config.yaml
router_logit_norm: 2.0
batch_tokens: 131072
train_tokens: 530200000
Below are experts of layer 9 (counted from 0) of a mixture-of-experts language model. Rows are named gate (a neuron's input weights, with its number), up (a neuron's input weights, with its number) and show model dimensions 0-159. Each number is 128 + 32 x the weight over its row's rms, rounded and kept within 0 to 255. Numbers have three digits each.
Before each expert's rows: "gets" lists some tokens that make up at least twice as much of what it gets as of all text. This comes from a sample of Wikipedia text that the model never trained on. Tokens count by the router's weight.

# expert 117
gets: ",", "—", " After", " where", " –", " before"
gate0:115132104093135129147148158051098181121131168116141127120116180117162150106129119159079176102132149179132112088195093143118184095130113103135128121217178089108087116131164137117108114212157140089146116130199104114155114129044114155165160119116153111104117139187090084083181163149207112133041200154115079090103115178150130095129113097139153073134076139136123120157119128128135129132106141170134122125113144090097129077168148148139143124132171087174070144143124110124097119162092120
up0:134122133137108159171164144182163098159139075190124109107154161129109141143133101127202148134096151131124096166084136122155083125137104135109066139108123168169158109161096116091137136112071112195155147084075158103143217121170152106148120136093135147140151143077136129138125112089061160136211065114127137151057114063162152126166116134103120168081182111129161173120126120104094117151178139175127126175179097183087138125101102104101063159075115117116139146163143121183127077098132102

# expert 14
gets: "/", " mi", "'", "\\", " F", "F"
gate0:115129155155085166133072140144070145141092129059102165134089106155067116108101125176083045125114115187110190184111146137103128116033138140118134139169136102114140118116126153068111117175113137092192173163127117111139185112137105097164067125099173104115129173154159122133153095098105166102108100167111165114043103190125078128130133122133135137103089164130079144146082093113150167129146109151118144098153133133128209093183095125157149144133107128128164117170195130111130133069154140
up0:129133082116167136098133133093158123144152177142120104160175130114210123088088075142171142093194112101127118159129112109183073125137142123154144124120149149120122095166093057171156056163170108130102145125137064090102104162107088165100140112133121189084117100152074144105163138171112090198136080067145137116145104182166154103119125135117099126157116115160146124100187204150090094114094147134139115146141138113082100163141181148103216162118133173063153139104123103114130134156096071

# expert 85
gets: " the", " a", " his", " their", "s", " her"
gate0:120134147144145109172103148120144097150079094087085075104164125133186112138148101132133134070134119148123169176106161073163150145110125125164181156104122108148147059168090089120108147137127099091110167130148088132100142127129137093147138079108198094150123151108121202111140191120144139065136155114117067186080142156148146143165092167131129168079168126148126118125172152045106082151174101152140153168128164123134096124160094041173150105081118180098033147122111130171135140099112102
up0:154095108127137163137101128156160093130083127133165096157178117106090115115109133099109117159054203144162098093209082087059142121155104144057130128077127126142104181153140186163130169123117142144110136118066172135147148132145158169153136124136104138090103180064095101124069096171131117153077123126128124078159157051114154096115143085167147099175151141095117061138102129103130104107106087103153134115107117160159123157138175183081136142164126101125214179152159175160124113142094139

# expert 76
gets: "ed", "ing", "d", "s", " of", "ated"
gate0:121183152128150147094181135138122128184160141151137154098074090125159122152127128134139130130116145125095088132136081178192149100140162136089154113134109068078095120149137088092133159200131163135131121116136070166090044136098185088099161158074190120146140099173127121138083127132124053127199149187131123161137129119150099108113141128166127093109096097134119115091112125132183110109170157147164208135119099104118116041115184164116166139110080188190117103100112105115142085140105085
up0:135047104132144173127127148144124097090067133154137110123123177111145123117149080132180162127143135131094151128173108065101119165142129169125134111119107184176180132061093128097116090065119166125091060166091137136144163116142149137105109082179068127143130116114152123127137112121113157142053100069144135131150151101117148155087084097085126192161100148133142189167113120065108205123096120159089064139131121147180154183142111149106146129100141079081167166199147146140143158126160186

# expert 7
gets: "s", " based", ")", " book", " work", " research"
gate0:134094123086151128219127128116111164135110114124166110067093140122111115036128138084115098085129113121223161167106112091164154101086070100112164138102169131135103083124144162104118134131149109118132100114173094086129077108165099127107161110157087103098121104134163146162071099154119183131149123121199099129081161120124140117191095120177079176074188152162076124099139130073139135169118111146150100177082128191171147107192142134128125109157148074144085130143142158156091139153156151
up0:210151142163156156063171133057141122099111143142081173100104142119125118150091178142088085161140131124100055095121168160090108156107188094098138198114125057098118090154080201132107067103133121153073142127102116124141152141059106160133137151111130133104070145157175108149174178147162101144093114146107141109131163122163127153135117080107116169109082096121197134126137153166147145165101127164058097119121146154093158131113140152106165099153096182107190094092122133129130097158116081

# expert 120
gets: " two", " three", " the", " other", " of", " four"
gate0:101114109181134117068180095188152173163143160121143150153139145175125105181102115061118163108111108114054119126120116129166196103078121195113181122136117098155122148190186106083061109134156145080138110154155085149118121119107114106108116152135138112152112107115173103120174155142115119223165131104165170138091110129125143090123117070129136086153102147185092108178095077100175133112114150123144123118103084113148072156101127159111082139110180159159177064143100126143081060139122125
up0:132098167142097096061159114124132171174151162135122135149157126077090102142124108138102199159112119162077157108141143203114156058100124175135149126096112141151126122110159128102162143096142146122134119074144099158116055162123130166166155150177176113117138120127123089167116194136093130141117169106170192080088143132134114144105160104096131133125085123164089075157091122175201095067084114096091113141131085054115135198155177143161123178072184105122168103111118121085108104092131149

# expert 25
gets: " the", " a", " The", "The", " this", " This"
gate0:143213090093129167187147103182094135114171111158127169103135144092156176102120113089110073077156092144169166134129095131159103144154205128143173139119120107159124088095156086129089184140118070127165113120218078111111062108117077125110155155127136075196116102095150145095111101076092200133098106096118130169163115141168097103126132101130144166122186141090118121161145180140152117169156109160111177165134128142081119111151103093078141104094063127143107121145142130114121131079168139
up0:107128102146064125070159132113130138092121091127147087147138074133132094193148174117140132120161157144109115159124159115160091093145131153131138130069111217195101161113083169106184152097133161060154129110159088144078114163231160154111129071091163089112164148149158123120104173087150086076129181114127141148077130140147176118088139085157132106101148098108129121183054121086091159156162151158152128106145096109148109179102129091159132066154141092107075142125104149124149133150149097

# expert 135
gets: "-", "|", " •", " -", "—", " Dev"
gate0:150120111146136120175146136116051124038116126114138155150115084177110142138142136123145142097102158123159075154164137079112125152119077087133143155255137059125212152172131173108107109137157204186096169167073120111125152085146137102096119073129152136115100140131108141172126088169130130109146140130118115117110122126111126147151140180151157128119127108137138149098146068083135094152142119157141111145081174077160163122140155181091163137110101067131091163138099148103161083128135056
up0:123160120173121098188068102162142181099076128124142152072131110153118134114088158077148142108160136167135179088096146132125127130119123142126105109093083173143107165083109112131105145115095081142126091111160100141072108173145137091132110138117102159132096105148094104150083101164117084160163134094146072126193163108140088107124131099103156168113046151058183169163158129137155178103096181116116145170100152169104087139070128090121085101142161151154121159137210108138087092090187203

# expert 100
gets: "al", "ed", " and", "ing", " of", "d"
gate0:121133151156118171176116127123140146128109125124105093096138099156096130160102136166135143093083109156115191127133115142100075172121115128166187077139080166171085123089138129042135131110094113109111109081121145125141119191097126130158145139165108159105168102083124183195144111100149166127126133145167151113098146188145104075047098142105069115145135139166126096114124160118122201106169152049147139051124126123153129100114174194153075104104119120116125132125178164178140187070180084
up0:158161129141132130124128177119123154097087144096136127103131162122160193128128105141142144098092139086134121110123108119139155151125097089114214215092138117068126195116126135094146111130200095128135168067067116090141140101125197143077097100119137153129117150143122138122103105091150111102087105108150138131184177131180125147162122126142122093078087121170098109195086104087129076162136076059110168103080184187143185142139148145100120182105169178120137166144128141103190160138093074

# expert 38
gets: ",", " in", " |", ";", " United", " within"
gate0:168106140176126134123119113124147123187120136086088147172148074165151142101089099101100135148183078133145196081141138062194123184150141141176100149152121111121083129072123112132191110068082123134124104141112123122089138140073093148091120169172141169147139135099205128137092172141072114136139107063113133089161124164140144157139123120130071135101111120132115161178143118138110075131154136165112149107102068098174141131188146139123040115129138093069109170119099157182150205119097106
up0:102158105166158146126078064102115146127185126158128131095150129133094144154150143093103109140124134132122115110147166135146127137140153161063115144148151049176084128114118117156126074098158141074086127053107173101104170174087168071087173109123135097157118152087129147102124132127111142142134152087152130108122186105096143085089145104106074132151082166186111139151113195134114091201176119114125198074137139127206056147139200145125110157094127105105148111113105198192133109125113149

# expert 143
gets: "i", "o", "z", "e", "a", "u"
gate0:141093106147134139147105124149129125169066118090083093148149130141068158125153117142109111076196094141197098133159118114142165086100111163161087147143156138075086113163154121129162094159110105166127122066066112113091157075137149132145137112131114216131036121188104106095103088166127115150182102121167100155168081152097134136151055194148128114124133117188106126123185060076147105100137115117169173084089152103107116113125088151130135127167150140066152173169127139136137157153108110
up0:114151134129132131171197172115153109144110141146114139133186107164101120164110172082157105102133164136126163116166072153180131128098129078092182134148145119101187112118088098186104162129129169123157060118110163122156068089151084115140140101118068168100094151085102156141094095102101109106127109142103111126077030111133100120104164191107120110197139131103155184132137125090145091183158130111116155120131106087077142105078162127130128135147142133122170223160099127156055189142119092

# expert 2
gets: " and", ",", ";", " &", " including", " while"
gate0:079089148111133101121130149074132097165111166165113141162141116112143089111167102118104147109181109081084182088150157183118179104138138100166166151142078118101093103094124061113099057151168126094134150164143088103090176091126110157137140136114110130141131136202166191157173165158140130065092194146108138102125121169125143169118081152162066124178150137165114145124154157132080084092071098071073168111131093119128127154075151152158141140130145150190097073107108075123143142176151121
up0:098136127129102098081084152117142137157133194113138074135194143132130142125077133092163120138172158094123144159193143137145153138136167149166109093120153151168144121148171132124158125053119073094155084141075080115120173133125114193063137136148092113178152118085135152128111194093150133091182098085130115124161131162126157114128088098149111091091195061167087203128120145073044121142132156075142103109141101122156109173089149137148118184124150140103103068124121151160120106066169136

# expert 44
gets: " the", " his", " its", " their", "s", " her"
gate0:120154123109143171113114116104124131151076147132109138126121121116159102160146105150121211127079156158120090123088137122141129145091108076162138166128179186118165073148084135138091153078136105174119083185139097097173218096079200101137115127098104089085131104177112116105102101100125124136128084055166211137137114047161085189089122155101115135212077143118078140104145165112155095124110142114174132094164145157144136110096106147131088133136118162101166138109158137148122153168084085
up0:098100091073175131063065117183158096090133118154162118111171110149138141151081103099123139147184177088098145148113121139134135119051150172103192115116181112126149088109090142122091169151147159131101109129131169093157059169102146095093124194114113105095033127143083159111172115144162124101073097143142065159179204092159137103124190108146168139175154082134142108138106135147145133174086105109085139157158166121125093076126164096119111121149116129135126142113103129097121152194124111

# expert 68
gets: " home", "s", " film", " land", " town", " area"
gate0:139088181144159157090133178126139079126116123080151129184125113143110157072127120106103097112128134083076129154124165081170173078122188161134117105149132125098164142202029108162099101161154119096110131123135129142089117178116178134134033156167134078100120181124115123130182181161141148149132150171113087109161024134079073102147156097095138090108100121148189115131151164126173132161098100139071147128105149110125092117170173108164153121099115126133180116108107125168132131139135103
up0:112140069150118150137126146116131172083120109085115170141073096102120129103163187138183060141114135051102119170122136123191181090186200134123134121118170076135146175145089121136176122143089083116133093103130111086091128118139161116133108134131163116110086153159187173125123165091089120126188093181184145163199064041105136136095086087125156073118134088139166178098143134148138144115134129144141086131177104124107101115124141081134149104070137127078145102105149139124126138100190135

# expert 65
gets: "s", " people", "es", "y", "\"", " time"
gate0:113136150176073117124121096145133101083176156117145142105095103156123104139077144151112133124114189163136132130187053147095117108145068123119130149078110153097122103095119099136200163126121162100122108154075136145143072126139078123134123124093124106178204148149117139120101144103167109166127139176111120074124065168168166099228136110117112100181081137153155165161131129175159151183157155144179108135145135127074104120157103149131101124108117183093220113104102110151060142074177114
up0:127186091157138121138095136120129136067127176101067087125091116100139136137170148127093113137187171147169187137117157115096123152135055113135096125134103134132140129097101084117178107127139182191179080091058096149168109119124164132187127128179149139090137143145123162104103115107105088158137205110135196097127101131144117117148122114149195129071136122147123158167162117154107117117145159095136096103091146160107105136174077130085148171171139134065051133057136084127047104103141169

# expert 81
gets: " |", ";", ",", " –", " -", " as"
gate0:122106140130085160155130118137093191121150141158158128145098162104129117140119142102120106077089187097123165175118092091122169092117113150125129173109150111135097155110127185172050183108108092096145118132111079133090087158057134079116149165148124095076142162155132197135214090114154162144121084143100105168162084083085157153132157080114153149130150111101150098158095136153113126112057156116087099172093128114112138081128191080101106164219121167157130128160094160118132121190134165
up0:129182116142028077118076120092153119131100104094132171206097114143111103167119160161136118167136067062072153067095136135140149162078142156091137108190099128169110153071113140073124170130126121108164107124127105120151149140107144139122172138178158098169070116105129129177089144104148148150092122160161068165143160136168091107164145140143151136131113087145128078119140141136124178155151182184091136106174116098086168143146202127170137149084157075114115116145140108173067153107157127

# expert 132
gets: " s", " p", " Th", " g", " R", " Dr"
gate0:137093085084117133153120092176110158103086130150104134138120028126190112170164112121087137133140135070091100155183101075153111134126115136156125166092153178154121124114104145118112107139124172084143128109104108210134160170156079157144104117117122114119154098190117128096130066124176202108116178117107117119142174195110149100078161164095108114114148168197121107148147117066094153200178147155118125044157125094103116153165174140160110164144086128132152143088119142161116118075096129
up0:182103127131134122112156183125146109083098142092142137114139142161123156116145129068098167118090104038114087123095112079127185075168128177158124181055069098153125135090130113131123155154113216141072183103141148180112107095094149099115106130099144132081094139134131105110113124103183105122142130171134112124157155117137091134141099100163078109091159195181145111136118173147103139092168171068178139090113166058158134123160171055172128162134159101131100169115088145146164124106102101

# expert 167
gets: "°", "r", " C", "t", "ó", " Mi"
gate0:164139212120173104165142129111143130168148073051166164161136162086063143129099133068122118029097117164125119095131139134088183106099085188096080144090148078121123170114161129080090113079161140103082129106107150150136155127166136148115140077105081100104132199118106174155111109101155088095172142113169103141163134137107152144138113125156129116091102156124105154124156137069105148112116215106152153142127112177150173096134133178171140092144186096126095126169078150152147108149121136
up0:162108073132111171164115141109124082098192126110137142083097079132128098136164099218165148149159133151126049104064141085068142155167091122127069089108105169138115142103117190119132162179108196168202152156105123114111100093152108083121122135084158135131138087162157137111140157173106136206125139187140166172109129174140097105154150162069094100073127125145108165117129095153084152133155093101100100098142186154155123200122078117099122169126145150085112115133146116117107141121129102

# expert 26
gets: " km", "0", "5", "1", "2", "4"
gate0:155130092138177108121147131173122168143137139138065065078110068154107120159143102115156088108174111115104165138149167127121114118158139139136126071128122131073128154156151126125098138190151107169105175173098115110088100150075132134115152152157062168130067103157139095063160106122168115179156115082099159113159136092146113153172138197139132067117058141173115183162158163145169134102161106147136110083129103113198170144136080131133187114097119144112160108064139094139079155100081057
up0:142156141183139116114144101126112135150151134133127158133142152153104138103107100144058123200185113135119091150112064166206166121163091102103102116097153114133146125114176143187175090109149100160155096093163159141105143102129110102141100141124109189147162115181118188195113125130047125124162144169124132142090068097160096161118104145095105158184159080065163171106096113159097170159097062116078120077145158087120097129082141136153105086121145152133134110185102157103163067141168081

# expert 56
gets: "-", "|", " .", " Mar", " Los", " Kit"
gate0:074142036106143156107111107055157115137122094156152132155107155161136147166150080103152129126150090086149136146123118124121115175162128174171147143160075155129152119128118105100089111130106118143129121067108123110159096054117171133162142155126134112167147109079139152066069081130146105095123119176130084087066166173169141107113125174138117158077124110098116152167122094143178116170090052095130153110078133124123149148161129128137151190077139146237167167151105157154184095177130134
up0:124139148141128126100142132131155148169136109117149120146102124183141169134101057116077118134073129091170148096118097129087129156108109102147156154119137165098149097064144075219107132123152126109095068098090121159179117084152121167103134114122086077137165130130144121136130105132146113074138145144069142154156180105160104089084098174148119040158138100093181117166111091165117190111169084143086097142157155171133129130163106187108117157061190148119156096113181170141130164174175055

# expert 129
gets: "a", "i", "n", "o", "e", "r"
gate0:098151141133105117155155124113111139150095142114114103200163146118168144199161185089123164081108120066148155077133104102128113197094144130118127163137156091151119105086083129069084139105136129097149142170107164119141150149126096098183060112086139124145139061205065103130179133112069084166144119147161111113107107142119153130122107158134167131081071161119137102152161117109115135125173106152132079122198195091108119158138127149116137195041207126095119122132138125169121130092178124
up0:122098120124146128152162118173146078167118158163143145136120083108122092144081078136101107146161111174179129147150141077130126163118120105104201084103153149083133095155157144147095132191084120183115069131130073079079101140112088153168116117172141121150170117156113131115088095163135152095085094113090198139091161140119125161071150128157081095135167111111180123094077173143152170166138113147091097120145071134131179081147178129083207153161112051171112139142145155083083118131085155

# expert 5
gets: " The", " the", ",", " that", "The", " This"
gate0:159116145172152157127103089112130061113182091139128180087134126103156137109179163082102097159114116082113194134166143133133098122154238174102155098106159186127172169125167124132123118146091074124102170163081089172141135120061086139127137125155166098154154127108102204115099178129138083135111076132160143164144124077125122118088090094134098132145105147171105140151142070110094150139169072083191114163092119148080116117092105117175149077103125095137153168138097108127159129148158075
up0:144107163122133093176134089132153121111142134142147170120124100085136135059156135127057090119138100130120121162211060126157087100184185140111147112127174120129166120161128089157129162123122048105169148177083107161125127095065090097105109125102153121186144166098105182116122143170119140139091118113164108156197058152070118143135071127099109139095129168171104149159154048128118107117118087155167139132111154150078124133111080137200158127162127115196133166106081093156120113121080126

# expert 180
gets: "-", " rec", " comp", "cc", " Comp", "pl"
gate0:189122105122109134084087120189096137125149136110150165097140155064181113149133157065139163120131118122123087119133164098145121114148203099120112106124125139136196154155125067087085200149173132133182119096121134066146160090119158116157161163190102079118200120164110088141127084099146087116179106148100170097106120088095126202142117121137132138139082134069137099044152133134117075155138121120114143098152078121161074126124129172104100144127180157124129081115154142090124151102108211
up0:122123234138163168086108126122169135094136149100087126125164113113100144138084133179100098144130121093154083122117138115141006114180142170115166095086165102087092148095148175119085081162108128125151170125165099167135110164139101140096119094113135144095116171137123087155135157142167111110087073135149167154126078101129102099070153165145099114122121135197183118152057081070135194131170147119111149142114094199127143112118153172144129131129092094091131202159131131135158107118143100

# expert 82
gets: ",", "\n", " and", ";", "%", "\n\n"
gate0:111142121101153115076120089158195161160149089135106115140169051103163089147119189079155148114156155155156097111162150137150215105134160097129108139125174116147124134138141135141099131114109095151101149118144155072154128152106151141173110169069122117166178131084102163150128119116190149180140146113170044159106105057171145100152159117139140077124150178081122117146060103145087140126116170093105077129137135117131088076127152075058071128102132095103167126096151133147114124111057185
up0:115069135110123099175112102112199087143109172102158119126179115108074122168091171170157135116095078135177175134088153123158152095163120127078128091065072119106162136185151171110111146164136093186094163155135121096080177099132115142137086106132146163123152083056131139119126170128082082172183115141094160123105165130131081136123110098098164083117111160117143160148126125078100118146165108150126128057165155147076157180140096078104124114132086154175083111153146087149085190131179118

# expert 51
gets: " p", " t", " f", "M", " h", " co"
gate0:122115131145104088145101104069202106114185162110113150125099074089070140090150083196165108116164116167139131130102178099123113155162110139153078157101100169122139131126131112148117116161125099122126108073180136102084074082126134127076146089151111137143146096183099141103109085101129139129085069141107093134111122167179151217171094134107134083096146139138134175119142120198134152138129106059144167096106114128071095122129133147180169171133101132173111197217171142152152102105168131
up0:134152108112181148104149141184107142147154100125137108118104146155113091135071112090054101125106146143142101079192097094092100199075180225119170118167156127138050090144129183224102153118215109105083098140171119113150102130172105159070138124150109135117154151133170142102141086136135090047115112114098126134105203136110182074135127116172153136135101136131137088164110104117101111104155150148131150170103103139141081131142141145111116122165112101147141099122114099133162131193128141

# expert 191
gets: "-", "{", "/", "D", " 978", "–"
gate0:087099112094154116142110110141129137106108109123126101154085139059180069074170115111126121207100094104140121141120145126131157105121118123131115151146122126160093144137117175070061139171131179107092122046162088131138086140137117118147158092152157101142102129105182108102163110048148155124145102088199184154155174111135092092177150137101131071137136133188094124123124106087158116108168150143194155139124129117155212117160146168074177148160149124100137176151114195082096128164133067
up0:134149111109135121158135145082191110120142158102127114134107116146160142168179144081133111162073134035054120130120174125119140155149155067126157145140086113150122073071117168130096117168098092142102168093109125132155138102101201106124135108154180207145111161146104114120115155093102135095197100103133104186108135131065103094138167197127191085109103206137086106132131145144064165123137168089157164090156135143157127156123171127165154139150145117099111100126106156068104134132109054

# expert 126
gets: "0", "5", "000", "8", "3", "1"
gate0:098150148172118155118144141085089097136197183103086207156061082115097162118149088169130074095081133139111138122166109171094068095098107155124138136120076126105134122127154134150110119174133155126139116114182164146091097102157140136108129076076125100162172125175131098122147155127153138097173112207119173077149065175094113102169117149153141108130182134182094069160152120140154129153136148115127119143146179065134195105079143164065141159104116063118095081128118116154154137120174117
up0:158134125151113134122108200150135083072185104154130207118116090124119129114137100100116142085118187160056109120158107134095089109086086166135120098140109117105127111186122148122112128107135201121104125142132127191112102156157130149098179054090145125161179135129144086146156136159156130112084105149118194093202089177119129103145134112087170088091153166187132099173114168099107087143134128114139136146154110136107182086145144113106103229123098073095128102098087107106179171112178143